{"d_model": 320, "normalize_top_k": true, "routed_scale": 1.73, "beta2": 0.99}
Below are experts of layer 5 (counted from 0) of a mixture-of-experts language model. Rows are named gate (a neuron's input weights, with its number), up (a neuron's input weights, with its number), down (a neuron's output weights, with its number) and show model dimensions 128-191. Each number is 200 + 20 x the weight over its row's rms, rounded and kept within 0 to 999.
Before each expert's rows: a language model's description of what the expert responds to. This comes from a sample of Wikipedia text that the model never trained on.

# expert 13
Lowercase word beginnings. First pieces of ordinary lowercase words after the or a, such as ar(rangement), sub(stantial), c, f, w, sp, con.
gate0,209,219,203,188,197,187,230,172,214,204,210,197,198,205,172,164,198,219,217,222,214,221,189,176,156,204,193,204,220,222,180,193,168,226,202,199,166,191,202,215,184,180,203,225,162,196,178,210,154,202,191,205,195,230,191,188,210,196,200,201,185,227,198,219
up0,182,166,197,220,215,236,181,188,199,189,197,207,167,186,255,201,185,207,210,175,173,210,238,186,223,215,168,171,203,179,233,204,193,179,223,225,208,187,225,173,201,194,193,214,231,204,256,195,254,216,217,165,200,176,192,169,221,205,162,190,199,189,192,201
down0,190,197,207,190,202,202,180,169,224,211,218,224,211,215,241,248,191,186,201,176,205,194,184,180,200,196,213,197,171,212,210,180,215,213,219,190,183,209,223,206,194,195,221,207,222,187,230,167,222,240,203,196,212,211,207,186,217,218,157,227,201,242,185,189

# expert 4
Word-final pieces, names. Closing or continuing word pieces like er, ers, s, if, or after a short start, as in Shav-ers, R-overs, ver-if-iable; also Japanese bytes.
gate0,181,174,179,193,210,199,178,183,190,178,200,197,230,184,210,200,199,190,197,216,217,187,184,199,205,215,213,211,187,197,199,214,196,199,242,190,215,209,161,203,185,177,218,255,198,179,223,193,207,204,223,205,202,187,195,209,237,218,218,194,208,162,204,213
up0,203,210,170,195,201,193,201,180,178,225,179,200,204,223,203,188,223,183,217,196,135,209,196,204,223,209,177,210,196,186,237,206,178,199,202,194,183,213,237,172,223,212,258,206,202,196,217,214,153,196,198,197,203,203,210,174,209,208,202,195,150,210,207,189
down0,235,211,183,199,224,205,175,200,232,201,190,201,205,224,218,214,205,207,172,182,214,156,185,202,231,171,226,215,210,204,200,224,187,194,213,185,226,189,214,197,230,217,208,186,205,175,212,198,202,187,200,213,233,194,223,212,181,217,205,189,222,200,221,215

# expert 8
Name-ending vowel syllables. Final syllables of personal and place names in lists and tables, such as Panar-in, Harpend-en, Soubeyr-and, Branag-h.
gate0,227,159,206,211,209,195,213,202,178,209,224,191,182,173,197,202,198,178,229,204,230,179,144,186,194,205,233,194,192,203,199,208,210,198,175,224,207,184,229,181,198,209,188,230,208,237,194,178,188,239,210,211,205,197,172,171,213,190,176,181,198,156,174,219
up0,152,210,226,210,192,220,229,211,200,205,176,183,213,189,215,205,162,195,192,204,195,225,198,167,206,211,160,186,203,206,167,212,199,185,205,209,214,188,202,216,213,215,222,202,193,195,192,166,243,220,204,195,219,187,187,202,169,201,203,174,179,169,218,198
down0,250,196,193,200,181,224,211,207,166,199,206,230,200,150,154,201,201,213,193,218,220,210,193,196,194,225,184,206,229,199,191,207,232,207,189,215,192,227,218,173,202,189,222,250,207,172,174,235,180,193,133,203,172,182,207,226,162,188,174,225,193,204,184,186

# expert 1
Conjunctions and auxiliaries. Function words in running prose such as and, to, was, is, as, with, his, often after a comma or a pronoun.
gate0,190,194,177,203,206,217,194,203,225,186,186,206,204,186,195,214,232,189,155,231,199,191,226,184,211,216,222,215,173,198,211,211,242,180,229,198,165,237,209,222,197,194,199,179,201,196,169,205,192,206,244,180,209,154,231,196,190,195,222,215,169,228,182,164
up0,180,210,189,189,194,199,188,191,233,175,192,187,235,216,177,172,214,183,174,198,215,211,239,216,158,223,226,212,198,179,207,227,228,198,205,232,228,186,221,213,185,218,177,191,167,204,189,205,237,178,223,153,159,195,228,186,191,175,210,203,192,209,196,178
down0,243,174,195,229,220,199,161,186,173,197,175,219,236,209,210,238,190,198,195,209,210,235,223,234,232,201,180,208,181,245,180,199,145,187,214,187,202,152,195,216,155,194,220,252,183,205,234,203,212,201,185,218,160,178,210,156,193,241,186,198,223,191,178,219

# expert 3
Articles and word starts. Articles a, an, the, A, and hyphens inside compounds or after prefixes (re-appointed, sine-only), plus capitalised name starts in lists.
gate0,199,194,174,222,188,196,209,202,171,195,231,167,229,216,215,168,189,200,231,209,158,249,225,207,217,176,162,207,175,199,190,203,210,213,198,227,207,222,201,184,200,216,169,169,166,199,182,152,207,200,195,200,210,181,192,227,204,228,206,210,194,207,202,183
up0,225,210,250,151,226,193,200,211,222,176,191,220,205,182,192,229,207,214,169,188,219,170,180,208,199,207,205,210,228,192,204,204,154,219,228,181,193,201,194,196,160,186,192,225,236,182,181,221,214,218,194,181,188,197,199,190,186,231,200,174,172,192,185,218
down0,211,203,218,183,206,189,155,212,199,221,237,162,204,227,207,205,211,184,214,189,222,250,193,207,211,223,224,207,234,174,200,192,222,188,222,179,235,228,203,196,176,192,210,189,222,189,187,185,180,224,222,198,196,193,226,193,157,210,188,205,181,170,168,191

# expert 7
Periods and numeric punctuation. Sentence-ending periods, decimal points inside numbers (17.19, 0.760), en dashes in year ranges, percent signs, and sentence-opening The or In.
gate0,203,209,178,199,207,214,163,207,208,178,233,230,219,218,193,226,191,218,180,198,165,202,197,196,163,183,215,202,189,204,191,190,218,184,236,183,215,214,227,208,221,207,190,167,220,232,193,198,182,217,211,231,193,154,199,236,190,174,201,215,198,195,205,155
up0,205,236,208,218,224,174,161,241,188,176,224,211,220,235,198,203,198,216,196,164,206,223,214,183,213,167,194,167,188,208,201,191,206,195,192,194,238,196,240,198,228,187,210,190,201,216,201,180,198,225,193,219,204,196,211,220,203,160,160,205,247,201,216,188
down0,221,192,206,209,236,162,192,167,180,194,163,206,192,183,197,196,224,196,179,179,210,231,188,212,189,222,218,230,204,170,211,212,193,236,200,188,196,205,221,212,196,163,191,169,202,215,228,210,199,218,218,230,187,212,196,176,185,203,192,202,234,184,194,173

# expert 14
Capital initial letters. Single capital letters starting names or abbreviations, often foreign surnames, clubs or places, such as K-insale, V-eloso, Z-R-C.
gate0,235,198,212,226,188,187,200,168,186,246,213,221,163,222,225,240,199,217,168,197,184,187,223,216,254,184,226,185,225,201,191,194,141,213,230,211,218,197,209,192,207,199,199,179,206,188,190,184,224,193,208,191,180,225,214,163,191,169,186,195,191,199,175,187
up0,179,203,190,180,199,200,174,181,189,202,181,170,202,171,205,191,195,163,218,195,212,220,196,220,207,201,181,224,202,246,204,183,218,185,191,185,174,212,213,236,180,201,199,223,210,182,197,212,178,178,190,192,208,189,189,213,228,198,192,205,180,226,200,155
down0,206,209,203,215,206,208,206,191,228,217,216,214,194,212,210,178,191,218,210,219,227,183,204,234,171,191,151,217,223,184,194,198,182,191,211,184,186,182,189,197,176,233,186,215,230,204,192,196,153,207,195,205,175,208,202,197,213,165,253,201,200,214,200,194

# expert 12
Digits in numbers. Digit tokens inside numbers, scores, vote counts, times and coordinates, mostly in tables, such as 88-1, 38,-10-6, 1:-08.
gate0,199,191,168,154,194,220,214,201,215,186,195,190,174,204,202,224,221,193,191,214,228,190,212,192,221,183,214,204,199,236,214,183,232,190,204,213,174,196,245,192,209,236,224,198,190,220,163,194,189,233,175,201,181,205,212,163,213,236,199,163,195,219,207,182
up0,206,193,219,231,216,201,182,206,219,240,185,222,206,207,219,197,170,148,173,210,204,232,198,233,199,194,183,217,199,182,208,198,202,194,208,172,234,205,208,204,198,197,217,162,223,174,211,204,206,182,225,210,217,209,209,208,196,185,192,219,226,218,193,202
down0,209,211,181,254,192,237,203,197,198,197,195,215,212,229,224,229,192,199,218,182,184,185,209,208,199,152,212,185,198,184,200,213,178,219,176,229,197,224,221,190,213,229,157,178,187,199,176,218,224,201,216,204,210,218,214,230,186,199,222,211,200,216,173,225

# expert 6
Word-initial lowercase pieces. First piece of a word after a space, often lowercase or capitalized Al, St, Ch, N, as in al-legiance, schol-ars, civil-ians.
gate0,212,207,203,182,167,194,214,181,155,171,213,163,202,204,228,184,217,220,203,181,164,181,202,211,231,193,230,196,218,225,229,192,196,219,219,185,191,212,212,203,210,252,189,201,241,235,209,210,171,213,225,187,168,211,219,216,202,185,179,216,181,236,158,206
up0,165,198,186,214,210,190,220,195,197,175,191,202,193,193,196,208,214,191,234,160,204,172,203,227,209,167,164,178,209,214,213,202,234,173,186,244,220,192,206,218,181,216,204,221,196,215,187,185,180,233,211,174,175,212,224,189,192,180,188,186,180,211,180,183
down0,221,214,198,193,189,171,214,205,188,221,190,220,208,197,188,189,181,202,182,170,201,209,161,198,171,166,196,230,204,240,214,205,211,180,235,203,213,172,250,193,212,215,195,205,192,180,206,178,207,220,214,162,203,190,209,187,201,229,189,186,228,194,209,201

# expert 2
Pronouns and word-middle pieces. Subject pronouns he, she, it, they, and mid-word fragments after m or l, such as Em-m-ett, ro-omm-ate, agre-ement.
gate0,254,196,206,180,214,198,174,228,200,187,179,217,216,197,196,182,145,220,173,227,207,189,190,211,205,191,174,239,207,212,221,203,221,214,183,163,219,222,204,211,185,191,186,213,199,218,147,200,166,222,203,184,177,214,208,176,195,178,167,193,228,180,175,197
up0,210,177,194,223,197,186,163,215,218,225,213,183,177,193,212,222,160,208,179,180,180,223,187,202,165,248,189,212,188,208,187,191,183,237,199,178,177,185,201,226,211,187,192,209,206,239,171,216,216,215,182,182,187,197,198,172,185,217,207,192,189,218,227,191
down0,177,202,178,214,212,204,206,206,196,202,217,204,217,188,184,236,229,228,197,203,197,208,179,232,181,218,236,206,208,235,215,201,206,191,209,221,234,216,175,222,219,206,207,176,212,176,188,205,235,196,185,190,174,194,183,196,177,212,203,212,228,186,188,237

# expert 10
Verb and noun suffixes. Inflectional and derivational endings like ed, ing, ated, ted, ation, plus verbs such as known, used, in running prose.
gate0,184,205,170,236,243,205,191,203,239,195,176,218,202,191,211,206,197,201,202,223,195,188,206,203,182,203,205,198,163,167,186,162,232,222,175,181,174,184,179,183,190,237,199,186,205,169,188,203,229,231,209,163,193,231,174,218,193,185,212,207,163,184,208,170
up0,232,200,248,218,209,206,195,177,157,192,203,189,194,192,182,172,207,238,154,183,217,200,196,204,217,211,208,188,202,212,160,215,194,179,204,210,231,166,207,170,167,196,237,201,209,198,190,214,242,216,238,216,185,219,234,217,191,244,172,164,209,251,182,196
down0,154,190,244,180,208,174,182,172,184,200,182,210,161,210,190,206,220,212,204,191,198,200,206,203,211,184,173,147,212,189,180,224,185,208,204,209,221,229,195,220,190,194,217,249,196,239,203,221,196,166,209,211,176,212,226,240,230,196,196,228,187,196,189,182

# expert 15
Locative prepositions. Prepositions of, in, on, at, from and by before places, dates or organisations, and place-name parts such as New and United.
gate0,188,214,232,130,199,192,228,213,194,171,182,236,167,168,226,223,177,187,191,199,211,206,168,169,224,201,257,221,230,205,207,218,201,192,196,176,182,208,187,171,225,187,182,185,207,208,196,184,196,202,236,209,186,220,224,248,200,190,176,209,192,196,237,181
up0,196,187,199,227,209,216,184,175,214,196,210,246,183,172,192,218,194,211,214,200,186,177,222,251,181,166,161,211,203,217,177,205,188,221,224,204,175,208,218,218,196,198,223,180,194,228,197,180,174,228,195,205,215,219,216,226,194,242,194,218,210,175,205,172
down0,206,226,228,200,217,228,173,199,183,225,202,203,210,191,239,214,203,182,188,224,237,206,207,216,163,203,174,223,188,224,214,173,186,232,173,215,180,210,186,186,187,209,126,213,179,199,220,231,184,235,206,172,215,195,194,184,199,145,212,174,181,178,191,213

# expert 0
Punctuation and clause separators. Commas, colons, semicolons, table pipes and dashes in lists, tables and dates, plus relative words like that, which, who.
gate0,191,178,193,188,230,191,198,215,225,197,216,229,224,212,197,201,170,241,194,180,194,183,203,184,173,200,211,208,198,203,186,205,222,213,197,226,220,183,243,183,215,182,230,163,198,191,166,169,174,194,179,196,183,221,162,173,201,194,208,221,221,218,212,156
up0,183,203,199,226,196,190,197,218,191,200,167,214,193,206,220,201,196,176,175,188,198,177,167,223,209,227,186,220,197,203,227,202,224,204,181,221,195,200,224,208,179,209,195,162,164,190,198,191,171,205,216,200,235,188,209,233,173,179,202,176,214,165,179,210
down0,208,203,195,211,228,186,179,238,165,172,195,219,176,231,164,168,218,217,203,164,213,208,236,207,177,172,185,192,200,191,182,190,185,189,220,184,175,212,191,234,173,198,207,197,192,196,194,236,198,213,229,192,199,192,183,204,201,215,180,194,200,211,227,196

# expert 5
Headings, brackets, quotes. Opening parentheses, quotation marks, paragraph breaks and == section heading markers, plus the first token after a heading or an opening quote.
gate0,204,208,210,197,198,190,179,185,185,224,194,202,224,233,232,182,249,192,200,242,221,205,207,195,173,210,186,196,186,206,211,226,219,203,250,232,214,243,201,199,182,203,206,189,198,180,169,185,210,210,231,158,196,242,203,208,201,217,182,198,241,168,198,167
up0,192,195,188,227,203,229,181,215,211,184,223,169,163,209,197,206,198,180,210,188,213,210,195,201,208,162,195,207,209,187,208,223,202,195,209,216,189,221,192,177,198,219,228,158,227,148,169,194,169,162,189,219,180,199,172,243,184,165,171,214,189,180,198,210
down0,157,192,209,214,191,170,201,208,183,204,210,207,172,220,262,214,206,212,223,210,201,232,217,207,199,215,230,219,198,200,184,206,190,216,195,242,144,203,232,186,190,236,189,223,227,208,203,211,181,205,185,175,199,202,173,176,207,158,174,180,153,198,197,178

# expert 11
Table rows and dates. Table pipes and row-ending line breaks in sports or filmography tables, year pieces such as 20 and 19, closing parentheses, and month names.
gate0,199,192,196,191,219,164,207,218,166,242,228,229,193,214,185,200,217,164,202,156,200,196,193,206,219,179,226,245,192,184,225,206,193,202,220,207,192,206,210,151,195,210,143,181,222,208,218,214,206,180,192,244,194,191,187,160,218,209,188,204,194,183,234,171
up0,202,213,175,188,218,195,187,178,184,191,219,176,199,209,200,190,182,214,222,186,165,211,178,187,193,221,172,186,212,209,210,173,219,192,188,194,207,181,212,260,212,206,236,205,214,259,188,203,177,250,198,203,198,223,215,209,219,182,237,189,214,216,162,211
down0,233,181,180,193,230,201,185,199,203,212,217,197,201,171,172,174,209,186,214,195,221,196,184,200,210,158,221,231,205,152,186,223,220,228,177,209,158,169,203,185,202,205,208,196,221,203,181,184,195,151,205,169,186,163,217,238,182,226,152,218,190,194,209,223

# expert 9
Spaces and initial letters. Bare space tokens in table cells and before dates (born August 28), and single capital or lowercase letters that begin a split word.
gate0,221,163,173,228,187,226,229,174,170,169,225,194,183,218,196,204,194,220,188,228,221,195,203,162,196,201,222,205,190,217,184,182,200,211,177,172,184,183,202,237,220,172,179,177,183,170,188,193,227,176,234,187,202,225,230,173,198,232,182,196,219,194,185,215
up0,219,205,198,218,181,192,188,174,216,213,219,243,178,168,238,203,197,198,169,176,200,230,208,203,210,193,197,204,218,162,193,189,207,197,167,182,203,194,210,198,187,212,186,162,218,186,214,180,202,215,169,216,172,189,178,235,205,247,191,188,226,200,212,221
down0,213,190,229,187,165,192,164,178,186,207,203,193,198,198,227,209,189,183,194,216,191,161,208,178,192,183,209,225,227,218,211,168,158,194,171,199,178,198,210,212,193,189,188,229,210,226,181,186,210,183,189,200,211,234,221,188,164,188,210,174,224,222,210,222